Below are experts of layer 6 (counted from 0) of a mixture-of-experts language model. Rows are named router (the router's row for the expert), down (a neuron's output weights, with its number) and show model dimensions 0-127. Each number is 128 + 24 x the weight over its row's rms, rounded and kept within 0 to 255. Numbers have three digits each.
After each expert's rows: "raises" lists some tokens whose logits its average output raises strongly, later layers aside. This comes from a sample of Wikipedia text that the model never trained on.

# expert 30
router:123166138074129163114124119123107117093107158107122159131144166160150144112146101138166140135141186127128118105151172144126137099113127116109138121139170123125066108083082121139121125114122116095118106079106124099084149105090145105138171132101116115123125124165095152138107163138130145113163143156135118117133138094151154128141094160109122151137136134153126159170171136107157090120093
down0:081183117108140115125106120148085163081150153115182123126138131103109130109130169114142125135088121091121122145152153098132129062174117134094099115161134127137113134100113126109110142123122100128149084104104141118138118167117094144137123145124141108154100136164152140124140125142103127117130133119135128146154154169097144145134154173172106102126157174158115095148099133174135092110093
down1:167095144135122132126135133163081105139151163136150103121101144111122104096137171090096116134121133102120145166098136172139120151136131097100110121155129112180140148136164124082115138121139146154115093168126099110119110134136140163153083144124110133096085141134163110146154099115123163113153155190112114123112152097092152113126097139126156139119136162092152114092093128086121142103158
down2:141136137163105149131113124112112131126096182082134123161083139070143109112149129090133113138133130113174127133157091137106101137126155143159106101078125110131107123132150118099075122133150135123119138118090148129139099148081111141113144138116111170143154164137165107122102131099140115141131100093096118190131137104114160125130120153179139100171174139140140155122166115105152123093139
down3:128129123132107120128130086166136149148127160131177123180186150163150127100096121115177103111132156173104086120115105100141142150147113146164121130113144117132136092088129153133104140151131126143102128167134089157171146094088138114091107146110082115091141120127102146139126125147113172112118114131162157109118166108094101140121117132112143125084149155098124142082102149147126109161125
down4:162123146137111129153116136095150117150104084128134068112103123141115119100106149128107093131085161110138127081124106107112109167124164104170103163164092124125142144122101139088136126084164157146139139100110119165123126160128082145137110116175137166114118106142127118127145102105125127096106147117120161135119181126127132141121136153148152118088176124142123169118153152112115157098186
raises: "c", "oc", "x", "ac", "ch", "st"

# expert 44
router:109110153191125108117119129136114083161120126130176155164162137142143105146151100149105124139130088119110112090143109155111149096152138105131170110146147113113106120152143126149124096140102148109165093149166112071139129172151108106110133105123085130111102180123126099130147126129144163112117130134077146106138146108125136133147143142137086108111159143141163165080149135125100095172145
down0:143191113114127185114135169133123116144151124079128154126125143114121095108156138145107119146133069153139121128131097094119121152136130127093101127182113128126118127126085131092107135149126159122125104142108145125160143153136095163102127135114124162175171146108119098161111098101087108111112162103158099115132140149129163125138142144143108105115197121148086139146129115116169139138081
down1:141091201084139151108129099159132121165163124140173141121086131091106099124126097127136129111102127115150146133106118135123104105081128167123155149145142126131102102118095126086108132157144118156191128107108145116119114093147107128099139118141126093157127088122153132147097110143119116173099119137143130122163091135102118125162143116151131161165135078164094155126134120114163147106158
down2:115115135107165153095142147093133165125148159136107155145156150108121108154102151123128112136125114123176140104128159140143140125128137106137175126146119111141176149143152103131133126135152125164119151114110087105071116120132144164144096094138097145144134121127135136146118141103128099142106129128108168076114139144143118185111070108086114150135101112124114048105147162129107099106180
down3:103118177075120114142145166144106148120127137141117161121155157132140165088124131112105141106128139146145146141136168129154162111104134093119144146170099134124114151113097113155097137131194140122156153126117108186118126137133109124131114110147108132123149131068171110087107101115162136105109126145118096128179109122130092076106141101138123144167094132079112082137154120131122139098125
down4:108122119109096123143144142087165156136128092125152162107161179176123079131150133105134130093095173126142169094124106100148140164153131106086167147147139098101151100168102104150127162122078124096115125083155112152110123175099143143124122140134081148124147121104128142103124124107118086114098110127138140136123125156138145165174129172159139140127109131108141109130150115139103130146109
raises: "g", "le", "more", "ph", "t", "ger"

# expert 47
router:146145117123099110126123141097069143115080137117153135125134105121135146091109094136146122163176174130138134168163132058175111142152172137150117132148161120144145116087127132163119086179113130109093127139115114114130132104122113125136153128123118076102107110128175138147132100129137141126140122091131129121115160107177140112116153126138109146095148157125097153175168170146129098123131
down0:143147111104168116133161077070153095111120099094147135116122146152090112118138139155096136178140122150152132136171115161145155112129101106115119120144118148096152124107130114143126108079133110111132128159166109080134187143112124143140146124126118139116128162143122168157117124086164122096165134087123149153133118106144112111142093107136172144125088162113083157127143100150101099116144
down1:142147142172142136125151095155172096120067104119117156084105123162176129140136115171115128122117126108153095115131126147145110135137135092107137137143133115140127156130067111112118076112109123138105097142178154105113138097098138159131101104137116155146112086099134127124132105127150145119139117203079117107129142101118147123123121145167123147095136125167118150188120123152144144135154
down2:179131096157108165135082104156131129146133117137105157120138143070115125125152132087125102119105136106120160106138123167121102119122148126150164137109150167172141122158136128112169143118156122110102084122115142138142125137143167151136118099137159175121104120113143142136129136086057092111118097081125147172109144178133122085072132119092112148128159117118119122144110119121155143139132
down3:159131172103138148144104152123100079102111134111151111109124132138107113147118130179132113113135118085111124124120069122172145075114141142141124167126145132150146154167120093161134125138118094096141155192171083109121138152108157108115144173103108156105121127137141146125072150107137145130149107166114138128066121145096114151136106086117096143140096142119118130138134113143149146117151
down4:071098134107104107128118129131103110128115146127086077120101120081152153103099115151170122141102134139137120121136109162138130125167130119119145126131135133202107116145151127163132097114138133152132138144101107124131110178127153142146096109155137110131155161147139124136104134115133132129139137121106141047136089099132138148103171080135203170135138100108121121143151096129134136165146
raises: "em", "um", "an", "ur", "ud", "ub"

# expert 38
router:108150132146114129153118125117118117106133177135131178127148155140150142105074104151163160137132164098120130144163168117123153103117146148129131113116156136138085152100097122128104119167150125104098115101108078112116150150150141172133141109112164091094086147141095119145132130115154100098103167095141172080133138094163110119128117139095136105093115116138106170126149150164137142083113
down0:138157119111144126117095112109085136091180120098162159168095143108121098111126114142133105148117130139157154117136125127081072117133179136170127156109174177144132144091111091152139124151116107102128179131139141104100164143117092152136118160117133109125107106126145168097170130117095135131147101123127117143122099137109123164146122127173096145095125117136102153130113141085134171137158
down1:147091158110115127119100142121163117153153129111151143140131146127116155106084104102113161183135158112138103132128143137149139124110106182127150125130106146146111119114190153092152105093127073148151134129162130088139112118155132137108082113128158131119144105097097134105147120124125122149119124120166098168105148111115108118149125077121194148111163085172114150112141106163106104142106
down2:121112110101145116103144132149136150123121130127179114129122148142098129121122120112108154138143145124143129134108090106131124107162137113084078145165170145142117149133125153065114113083123119126126154134145163097107109135111166129143086144119151176131148136133180111083103137130125113170136168127101076092145105151138124141094140122142121166148112138140095121165102157165100078179102
down3:121105126124136134121097098131121133201125137108109151106142122077129119118105098110125113116102109143122117163145121132149117105128154113120098135072183108107146149127131116155141109158116128131139103115106136122148122133106136158101093152137094105130112153096105154130158117155161132128148150144148134149175203139146137127175075183110134145116115170107151137075149082111137153115117
down4:141117110132108119111160123143089116130128149119095104099149160115120125156135124131085143121209149120085116092137145195120128158139111101109142116148113112116135097127106161161108123117130142165129138125107110137164127132089092120143158132135095138163109110112119141135115094136139120140128113154146104162122151132118130115153075111126136155159217077110176148102124120139128156126151
raises: "ar", "if", "ig", "ol", "est", "an"

# expert 11
router:094110145136122152153136158118118151107132115132137127120123117096111098125117188141105140096184109110115105157171181125147086121154145170153136071130139063164101173091141093093133118127097126123155132127167102115116097124115100121116132087162139129111170153122122098157134129110140145120126129111148138116149137115143122143180103109146123115143134151150079156148109144159122120135092
down0:116171156106117161102117164126103097141142138158114159098145132122110152125110152099170126091092089140133092154123077135154137148093103120123116143139114151129139127183095138134183095095177113107149114142149154121147129127117120124112125123119163119140098144100147136137126113091135110172161132169123124155161120112127098096160118131127128111096066130134129181136141120143110130136067
down1:127124101116122131166135135144146087139117130142102107147106166130126121135136125106139146106101133186125144155122048145147068117123110136152144164155113134131107142110127115152124132139098140162087110134146130158139136123182137120134142085136178098140152099123173160109142109126125107106135134117081143165127089120118117117099141118107169145119123156133169054118097125163098142129156
down2:111110142135118126093121117177136146106174084091154161119178113141122067180131113142129153117120130129168134145103132112142125096149090154124139136131186103170171130129162112130180149133093149128106123126107137131100141107106126145155110100129142088086130129122157106112145136129126092120146164090147135101124144118097124120169113135100122106136114107115098139107174101127152119163092
down3:134136110187121158137132140090147145163122132090143132157146099130221140107133118131094128155110114139119117111140121119114120095175129110117162159154129110111069124135112097132141125131096132108133088098139151160111128156169112159138105080103103107133123091123124137162148110122165122127129097119166171113148177133133152112112129118137144134112112131100121120103149084162122136145178
down4:117133160158121089112146153130133148107148127063134094090148133131116101103122126128110127155155137111136092143097085181137140140134105182156155112155160154142108139120111133094136141084096111138124095116162096100113121122099110127132124123146112133143157153141131165162106156148131138109161140081134106128148145134153067127162133186172163142140125137131110103097144093113115129093119
raises: "b", "x", "eg", "ven"

# expert 5
router:128180120087112103153122114130146132128145179093099150107143155107162110085128104167137134144129159100112131096145166146108119153116154133124144130095142134134106143099133165111132090117138128126104117101147111124151142157125160113177117130096152073081092106155119133160110107139096126099124148129079109109139175125153150102119097146126098103112139098117133176125183161138163137128147
down0:161140108104122168126113142105131134143066131138160118154118072137106158098094123184132136147118120127137080105131140115132122126138133153141091116149131144155092152165119185132099141091141105120148085099147118135110137100132140063149078142145151117158130114115149164111103137116116162117099156112156147097113107144142147141107172167109110125166118141162118138079111129122148141121129
down1:092162122118136123146091144138127144089110097082118097151133173135104144179090143108144173120123087130167146144112125138146138147150101102132143118142095098124143132141153196147145160100105148126135169136140122148155107115119104101125145126105094159108177113135127112102108132114145102159117141095098164133119081119135160142132155168165103111125159084102112117125119107088134157112131
down2:127150150127154127147118157159132104151173142106108150151115152176144119159092122149124135136120135113095114116158133120187098142150136107128113168144106100138127128080171172123117130141097142092148114090136112143107139135080061091100110130120146133169158126117122115107114139137145111114111164122125134083105096122113126145131177120110117089144097144148129071146166173133118127103144
down3:101112153106132142091167122122141114117112091103132149109171105161130129168132143104120102119115098149108118107151083137118161143154132085103150160123128149131136110121125122149096144080146133123119120121101152156167150126132118135121158147117117121104144125159170128089175126112160124164118094149141125233135111143110123126130126123150139156074125117109100132097145067134143147149120
down4:159140142111146141174115128141112157105105074149123095174180140151098120141157158176146132122148177114129172109135147138143115157123154109130158147147109086130147134123107157100139128074062166150128127124127108093120133104111129120132118120118100097106165113148130137141118165121142107148126162084109128091089106137069146104107138103119093137121128103130120123153145127113137104163133
raises: "ig", "ry", "r", "it", "ities", "ition"

# expert 31
router:103145102093148194163131097133124144119116150127118065117130150146166103147163130140151109085148171079115127103105131129080158126173126124121112152098148102132127138128128126130137164108155164131127141100094167147147124122128130144167096162134137106163143105091155121087128134112078116149124147095165118132145162158087134119149139134138140115107116112116095157092145113087129124123153
down0:128089095144083141102102142110068137101124119165157145111142112126123135097151143095115165145112115155133146120162113177126142109097134120167088118100106138123141102142135148146130143119125134113166095106096167142144143129117157128121172123153168152105114134077134085133125157153167118114125106112122093082153151142085130135124123121109118136131193150128118143166114154133114154075151
down1:124119167140095156098131136149154145127111097132139123135122153146116154142110162168113158131145130105090119136151104094135104161135118110132123133111116128156107107127089129113096129169131137127155151150136128107119146107173123112102127124143108097164149134121143114078100125099124089120094159118157125020136141145185148135099142115180152138087077123114139151143107150121123156127124
down2:132116154111120111095116098159166143112114126123100153107179144085148162117162121130151078157116083140124118125102101120126114086109144113162123169110126104107163153150113122103151121141125176133141152126128134065171124148129154150140129152114135103122124128151098129156139144148141168114115123107163136094150107131166109068147100146124119145101179121152113105110100121154092134100172
down3:089124136151135143121113111102159158117134154146128192130160184132091125107126056111131167128131113103131148152112154131168115119109133111119149114149106151117121142131113149104129124119126097125090137109133119151101142101148118102140132116145089102126122128114140093095096150172176098136107116139127105100151123130181134164083147166121122080170114135138108132114136184163108087130133
down4:169113171111161144123129072136144125134179086126127138110106100135151080144112153186112144115103161140169117115111102148129112157133158109127137134128145067141076103113129108152157130116171127114137158144154120137126140118097150158145087088110102102126168134095129157129158154144144116119134152097156116124154105125098120135140104124128143089166135147119097098106125083131097142109146
raises: " by", " to", " into", " towards", " as", " in"

# expert 16
router:146135135119137182126128135112142120109172105129077083124108101080168093138149151161127146141097118149117085105121139136162174138160120159119086123121108160162153151130102090154123170111140123141130129153115122097130146108159133163091124143159143136155123137080151128136109111112121094081117162093111100130119071152136100143139128137160151143155102164103119128141114100138124164140148
down0:169129113126143118120110137091168114111149154125129137167094114089099103141105127146082132110172129154168083153170090147182106117120133126127112101143102132166141144113109153093091114110132135142148129135120136114138151165123105153103141111135116132100110133130128116162113127111163139114132111138088144085128104119162083140103162128151125131137159109134163090119115138191134128187177
down1:184171122135144097128130110128170153093160099143052129105124117135107151147113169094142143108139140117160114138131109101151109164148078127110153123129084130155166098130119142148126153126142132104133122120096082143115138129187132138126105083149144135123153146141167128101129109113117133131121148124120139139135132138058151127088153156125126138086090106135147108090137117161173126134121
down2:098135165118172085161111163134121127129149129090145182132116144132073124093109118118099123099084142135135130140151125112115099120136167117108155145105099123137120101133118100126106145157103161106115173097151119145102156110100127157119162132135146113188127153115101141160118143134164105169086129127124157098139082131150099134154146140132145125099108075104146170151140130119119119159084
down3:099135138114150120131161120121180116136144124138132115127144208103161118122116097124132120142164136121084116185152127088122126163123084114151173112116153127114143108117107076108157122121098133093110151121148112134175148112121084129163144184122124116132113096141104081119128121123098084124132159114143138083114090120161127128144133170116083121129136134084112155132135164149121133123128
down4:149157131062159157120157131133134133090106146122127149155127118117133140125180139154141121169130097122091115150144132146131149146162116146125134155111125089123152099116131084153119138129145097168103140134129112075166093146110114126135127151108141122127122156097122107138110139154161138144128124102118170092100134113182112135165143090126053112088129142066116111101131102151151124141100
raises: " of", ",", " in", " for", " and", " from"

# expert 29
router:143150118107168089120107117132150132133105115141109117138109153147156116106078124086080131124116133121167164149110140155097129143102122179153128132147088191131152111145138169136125143102144125134098121140122111133125159164117155120169077109129145153180131155147107167124113155119144107108096105129128106107129074141149114133098114101100161131133109130144200098128125146136109100103108
down0:169082121166137104103082135130135130130105194123155182132144124099139152107131132127139100126118126135082136080117148148148160131086129153148138088116121154139130151122123127130122163177128116133115127159176120137097121104145112116112142130143141124124087140131097091129085107112135145120173124101114098080110155139112164168171124111140110121138095099137110124109144087120182127101160
down1:188124133113143098147117140095128066111151113135123107095122101169144166145162154161125165142149124156123118159173106092124110090120178083178147134145127138099135148088109103129114129109128129140121131108095104155086099125154131109110154123144107123133112127139095174134137126104087125103113125146134140148099114147146182129129110134119156096090124138152091148125133110125145117186141
down2:137169097061115095144149125130154173104156111103093108134131114115099113171130100126095129123143117102130149147146132158169120112132144100137134135152113139124171127123131172135131111062100118184095108137143138138125092154136141116166132120165122117159118181122124140127164125134158074095103126095131112140121145139148103162116081095152162134107147163115143141109121128098120107144106
down3:099181156140149133123149079120115128077120134104118104122111102144139090126083112118095156157158109113157120138107102148143141111152128157138158130118143107135161070131151120121103162154133128162108135129133136119115138139130097119157087121092115107102153157109204137106169143079106089121109127144135082146092139155143140133128147162125119147135189136135137104118121129134174134149146
down4:120140128165135109151126141142157114121103117139099120154138142101093120143088072155103119082135117173130114120136133129133119105180124137159093116164122152131124139114161102094121119185138185108096159116118127149152142112109144166090108147107163119138093133154130128075159106118143102090105108109160124116172132112115093156114126177098142146131121142130143160150144147129166119084120
raises: " |", ",", " and", " ("

# expert 22
router:148131149094185099100100114106150130160149126137126130121125148150114149149139142120146143168127158147171109109117123141105114120154097089111137174146084151118112102148139142136116094164110130093129080116135146133137173167089151114159125176097098125121091105151157127117138134169088126130116120144077106113095115110165090123157112109146106143167109094147121124138078146107108144152132
down0:118166176102141114161118105080134097148095142110147130114102115155119122137133107099177122126104136106153137096126170107143077147155154122122112129137119148138111145102134140075070105119104121108136115160125161140122160159121127116152107133140083114130125091152156133115157117142108158111080124132099119164155183132139083139139139109164127157145143078129144127124114129155151169079115
down1:123139150126132162095092159126123110103110119181076154146159163152139128148150094095137154116142153140099133120152103110108151096111146157120158086110126108088106143139118164146161134090160171124089147110112100117139123113119136108158158121071122123113118107113107100147127111155136107064130165124128144140090133142116103145160117140160133103149095142102144156127129175123113149174144
down2:139132097143125143147146153143141122130131142100134103156085154149110097119148147104128150155151087147153101125126108111079132113103118082175125104080132137099112171148121167122120167118158112108127143150142098138136130131177103135122151123139087137132142124135118132127158127151197107121118138128107081158112106141135129156106120084120151127152135143158086129068134135073178114160112
down3:151144122149132118117131148156139085118126119109149147107110130129115145105140115159079137160146138148136150161138122122124112092118174180142105126131148146149104072095135126102095077138141123073153106118149128107104120156131123104105160101122173114134109122128087121154112160122182110170125131099163113106159124121125123121135148099100150108149182108172131153145158095116173117082132
down4:145124103152137168114181098168098147122083119103112128167144143085116124116096095171113145126088140116122114124155086137145128139095129111108135116139133079125132087076135147118127144180162149101117150183097126156108144119157095133144135130091136162117138099111112101123128117156145154129127181145128085138141132129150119084154115124142127099130128160127167152085138149152137128147096
raises: "ers", "born", "ation", "leg", "eration"

# expert 10
router:134114163140102092126144090110132108147121105158188106108135151143090140130146094136123094124169132110111155144142111109158101131160126121133154107127158103117112112148164091064126127117120101145161117078157150160100103098106137123127088135139119145154109149140140089116143141132135158194084109150117144142117156126081119110158153109159115160160120089136161126133127095131127107162125
down0:115110169145119096134125133110125141135151129149171079155120114142107102124116126130120094123157118183168130110145111127171119153119163102147120130159108157117108103147138086023100105110120101158137127137143115146152112098123134112150146147146126123137097144161133114119098103094140190131087110144164097145156151166103142106138147127110112138131141135124104116124123070158136134135139
down1:174117159102116097152097145134129127128097114143125077131136082108097102104075128114135098129114124175154111139155144139190119165092159111111127148151169124088102125106130113093165163112097127121132130120151154171095124155136103112132139125142148122108124189168124126085130142101106139144154140163112112095143114164108153097129139124105136123137104138137161135107156107156115161096131
down2:165116126125156099122135094119132177135120155104112083143109120126080146162133133168158101122138148124136114160161137169145126083088093129122148155126121097110094099133148101131109134081120116103131117135155121123133143149113203085109116156165111119161166183115115146121091147139150119141063139131102148130102113133131128100123149111153138132148131131126155138128130106147109100094176
down3:114135139136131145119123110148165160105167127132093185120120167110147149123116103162168163155089098082107130123093095126113136109116115167123133127122162073110136108133146156183137095133161123136096135127113129103201143132137126133157115115116118108104134091125139138142173139144097084145116099102110092097086119102115117126134115128143115167111130142146132113131148150096169151170148
down4:125103150137097125110141135149098134185149106132146117146138161087092136156111119079126129129136089148106145125126130126119097125151122092125161115120135163167094099114136108139093110116086109115163126125091147144118119081107127117158094147153122127114104142133097103153173151152187139123132173107087128116142097115150145141189127088108145115154124140134161133165161141110184143119122
raises: " It", " They", " However", " In"

# expert 7
router:123160123128096167104154132164124123139128115126142162155126136106103182118158115133135130131116129132095138129076084126129139150121130159150178148150136063101132074118161171101167114098153120142126128176120108157160099161116117106145096103095107171130128160125128120100120116083121150115118109117130178100169135120141132124134095103102138128105165121120123135140150175147089117122133
down0:146123093152123166119151116127129135116112123125121136149138055073101114130128162101101119128086100140153140102113107169112135123133113128127116119139114151105108091170132137134160164126093148091135173088091139104119171109133122122118131154131182129126161129128111150134106141161171131167108148100142087129122134129127183128146076161103136136120174174124141127085147125129139132130093
down1:160113138077098089117159093099152094108148077154157102115139160124141155087140141152098144120118139098102110088108142121110142175107121115124108113143176156124172081159110165106106132090142137128144130117157093139148135101141157143138101140118092175149127114073111122134116169155104157164107160129124137099108140155139118120137138111137143144137101111127148172125097123159139135112126
down2:093128149111111119117156122164107148133136135113105137095120168111105089163120121092164102106111186104090131105156120119142127148103158151161117134102077136138164146147136131104113119149150111175122176152110144130116136135158123141126171137125147055132112092174118104105107098113153119127137143105112134142145141155098133107154106120134163124096129146164103117099115146102191158119136
down3:131159116113145143122167116091132107113144185139114115070099146083142108131151100132180119113098144140114124119147110149143126079156141063146151106078137112142108100142182127104111111159089105137137141166171128170107096151117130145112142125166160084171075147123113130094148147157133109115128130092123131135151136119127143112130144106141133127118121128131109120094147127139138171126150
down4:160157134115152160109104147104125135109104092097169115109119133158085126161071110143171126116119079136186128099124152054128128113161138159133120106131129120088116184101123143147154125143129145128188134160150128101124128156127121136155115148128108111099079139149133175139110146120122114145146098129107127110141112128158101133103134161091114125116131097104100101120134143176130127130156
raises: "zy", "ward", "na"

# expert 15
router:126101130128113098133134142109108087133116069128146149168117102111111115129082128124160097136132114167169157106141147122178152099135170113103110123125100112100104137139128104085159139119115123129182158156102105137157159101106067142127117124136147143127112170092155126128072105112122161148107109139165166137145120132108150100151152090163135112148130147120149138113132137150174090127122
down0:112094113183088082125152138145144097168126163078144082100138117135149153117105137146097082110156110154119176161139170141121115146187148181137125129117128154089092165118120106140109137099113101116128121135123110138128153152131136127099134111107146165122155126161118173120097103115175130130128127120134131127122102115127120165111111095120088136144146100119104132126133140139187151135102
down1:166102152131095145157177164145134169111118084093107101135148112141102139129138120129124168148108123129093121128127078144135157160118105129122159182112127126132100106151097154107133143146112086126150152100136182123120136117136115110136147171140126161112128072140157073145143169143110122130103147109149148095124119149081141125120123089112116125146044161126135116140115139128133132131138
down2:123116125135148099088125115119128141096123123130136149166124134128135149134136121083117138102148137151140130122126105157151145114132121135131117100105123161115122157147125101193169124112113139110040140155144118090146111078134128099133110120137128124127167130168096161113106138149067106145154125177102075117158152133127101101147138145060110130155115134121090138155140144178125106126110
down3:124107121168122107105113135129132105174182143124101102110117135124138145140162169158098098137104104132120140136154145106108130132126118183135136140094140117094118142134137158132141095136165124152102113155139139120136150128103164095150144107124097143132142146132104115088154120114127145176108128123105101144085172109171104099074108063136175111144170129116093098140103167161106147148134
down4:136070149113121130148114102144122149124119143131153103129137124117114113115110163143158091125145175136128114110181165147146172086124170107124111094153182141126161146146093130115127117134109151100133136127110088170138148145137139125129153123114079135169095176139163151149120090145081147125088131083127144109121115123105179128110140144130108132140136082119120113103132077139148115090116
raises: "===", "==", "The", "====", "In", "A"

# expert 39
router:115180163098142140100098119129115131151133131116120127144135168131148134094135113157124144116113158093115123124115154157098150107132102120137138150113100162050182119147173154184136101148121139154109067110126128127117097139111164143110160126130097121086150100132134111124126163162123120110106167148105116112119131067133150094167095080086135134125148128139134114107145148123134119123121
down0:121142159102126116091150128146155130084126149140100139114086112154133111135103142117138105182164082098145142082114112120125045117152121103161127103134140127146106140133112152166144112132140169090085116148137124127130092124095149145123156122102143126158150130128146119118155157116116103168118120123142145135087081136133131129120164165099129184117130103186111149161126142094135130110148
down1:113111109122150148124135129076133144162168085163149147090145102103096117160114103109117091132119110074180144123140176129137106108122132134118144119133178135140136127143106147160082144140132082119123147107156109115126146154105173103100085109131148139143123169090185120131098142143149106132132145162132119149111111108121100135107110173136171108129169100116097152117114164115115139136144
down2:165149074133116181137099123151143099117141100130124165103128130170124125111125146120153125131142099158093117116141146168108120075119127164180122131158095110133123154134124099149127100122112106098144118112147149163104109159115114073133137141112122104112122120085127134160086125168108181136096145108145146137146126151133117101134152104129093097130146180121155151097158101127081115161157
down3:103104129132148146111107073139176191159121123138150148115095123146118087100151164134129164110103124144113088129120120138131215137131152101111148128116138166134098122155101117108128121123120152138125164158147105119120127145137101120142132169137149141125129106151116130120127149090122146137133096103094131106188114125125117076162156147138084169108150112094101090150127106122130112158101
down4:155134119089141132126131126086110152156152120125113129106092122118113141102143185160153159154103122186126136114157095102186141146102128143145090136089146127146084126155141144124106142120124131118154110109139157162136128078149108164118101113106134107162149080169102161125080113131118153130175122136124130129139143101160123107095082143154128161146136118134109091134079107131129138164131
raises: "а", "ation", "ative", "ing", "и", "ter"

# expert 12
router:120128142170138120099137132135116144163136077162154133132108136120081150189152101102136116120083099104127127178107103094148122168151100158172118159151096087124142142126139140126152142123106156106120100106155136142172103104116061187116137125123123134120110114140114097110128113117118119157131117163125162129089134160130092124109112147114136141135126130121104073160148129132113094133091
down0:194168105110064104159123133107118133119128147108087124139160097110100136089175104099129159144134150127088103125179107140134129137139132140084142149076124112139137101131150091139166139127124145156109142129107131113124177150156146133160142129133150149128086181134145122112133084114118133130146113098154130129125166083129144108148116155116102087128136137100179114108120097142109127112124
down1:093153100132115095096137109106141161138096133133105119142139089137132129126096091187127121151149132181071147117161122097125139141135156154092097129112140115109123102171112102114145128160164146163137095115164170097132104115112097073116132111109077119157121124159149125143121137105165100138081125120150140142131112119144120130131133125164166145151140112152125172130113174097125169124140
down2:128130122135205076093115131116091164163102123124158119152127156091169178137127169112155143156191141166134140075092116136117135114127108106129087153147101164141128098128136140136090099129112124144108148141157136135130100134109102134130102125087162146142131111155123126123134119134112102127141081140131141125125149132129106152138127105142135107100122095155078092151127092173147100132125
down3:154121113152159115100119092132131110126105100105084118095091118154152149176134094129116149143126180128113084117129150101120146159133145151193123134141106126183129156109125095159106131127117127107173093130109123125152096138150121168118104150111143177159148144111139090108157143130148099130133124150122150117113133130091102119137171150092054139106124151136130105142126134099157128130089
down4:126091125131088132125161121101120144147127122098120138118175133132091133129108177132092131151157119099159099142125129146150125106203091134184142115132166097129128119138151115147118122094066086158123144131146108160124114144124131108153120090113143109101108139113123137134099164130146124157133130097104176184131122104144095107153109156101138154098126128104105129149165150146080146155121
raises: "ark", "ur", "un"

# expert 45
router:177130159125124133135118121099107170133126130165126144096107124135156102137118150149138138113074089134131124142160146087102139135109102142127127089163111184135129098127114151133095152143158132160106161151102113085101118104162124124065106167157134139175133143170100159117133139088157152097105142123137134136108078145136106169140147126126145117112095153138099115137098087103115154126143
down0:136133154126095102100116114070107161100120102149128117120067097126125142107173113109120134094164117078131160144119170136115163129124117156115119121141110100164142151098115111125177106142188121092112124150134129091102175156099143108159123095149167085130122152107122156140145146127154131120131157138128128149165129108119147151100087123140113104104156150142107118118175130150095114149133
down1:181101130090098142115128127105117165114104131110086115115091148151098110116129136130188141117098127187135082157129087128158108135111142157155149160140115138135137153129135133144119121148145123096137147087143138131123147118145130065148130151115123162120121161119139140131137123082159166129122112138115088086113151113111139163119147107127191160125095092125146111090106167147088135128099
down2:130138167095091131121115157132117085113107157114116118102125092105143104107184099156100123131158150145124143098080100113153115138141120138099153124119112118129091117116146140159148138121140168115122157211155127107095122160141097119123162145104115152167112118172171141113129094101125123119132158119143151128116166161111136101114108115127094131099121182143131114103144092110176143134151
down3:098162099090131110125128126135122154152115088073158135131106102127110168108082099085133122112141120126137159127088159097115131101135118146126135143161169141134151108121126175143127130155140149078137157112139085089120095124118117101152119109131119124146110097144141152123207095135144092138104136122139122130147161135110143114173107180113162138158150146130130164132108116157123078139146
down4:142150097129109132103072095113099141150135162092117091136139132148126145117136127116159149182148170131111128130144105103125123108112128074132165137111106096138174103134123142121108128105148132091165145120134115162153116149106117094157161116083175118147126112081167118114133110137138162088178147118106103128108150121180135116134108140148120085147148108133176123130106146091113161130156
raises: ";", ".", ",", " |", ":"

# expert 43
router:130132102133132106136133134141155141099123123125187151160167103165142123127146122083139112111139165144094110147105074144147131137108097126126131157107142135175109130118168124074121138154104098149129144113107154113101130114087117118106102126179085130157163087147150129129140122130158144120114109123148166170130136076095135133115090148137140074156120102102171072112137113136137138145114
down0:124139104173086116099119141147170157128124102170153137131107119142155124107095149131163100146122132154143127109156087130112161144094102121179116159123159136151126124160100114138111146122167146108115112134118147132140116166117124102126125138078150141112185083175117168130128085156137083075114114166121166142106122124102117154107103143136137113114120111116122119153071099139107107111106
down1:151116140139076138108172118100138100143122139159117119116140138156112125143099102111108126107143115099142131120162103138133132108163081108113116143128082137123160112151158115140149113122132136129115154146104137140089119123148103182157137149146159098110179139148114163140156126160118110142187110118100099042121151133148072105147134108097158141108118123136122125122105081125139179151139
down2:142177095111117129141104117111140122171122140168145163113123136083171130125157111102077126127124148121175096124121090135126145139154091165148116148102110125116138134093115150160143170105122136149075132114154134139122125132153134116106072149124134130109154152101110125123170139156133128140147072154090098058131130106156126161116103129059141146123126126166146113127113130136133153135135
down3:098167131137137150116144166107156082127108106072172141084171128141120117109137104122114130172111167068120113149127151133116120108145118115128146135151095080114123142103174156140101115154098177110169105111156139123117120117086109149069126133120134126142121108126144066135142162151116096137135126115149117148132126133173158111118135113169094098117135147128113156133115118165145136148144
down4:121165095162077110102099117160090169138155146113124106141130112142128116127136125140149136110110116141114176121098137124092091161135110105148152114101083167153095089097116103135164136127111087091134126100134113140164132145164153161157133153109121114125107170124131112138174135165118154167149125130080165130110147120130076170106146123132108145101128148092147141116167139119104113158126
raises: " league", "nel", "ović"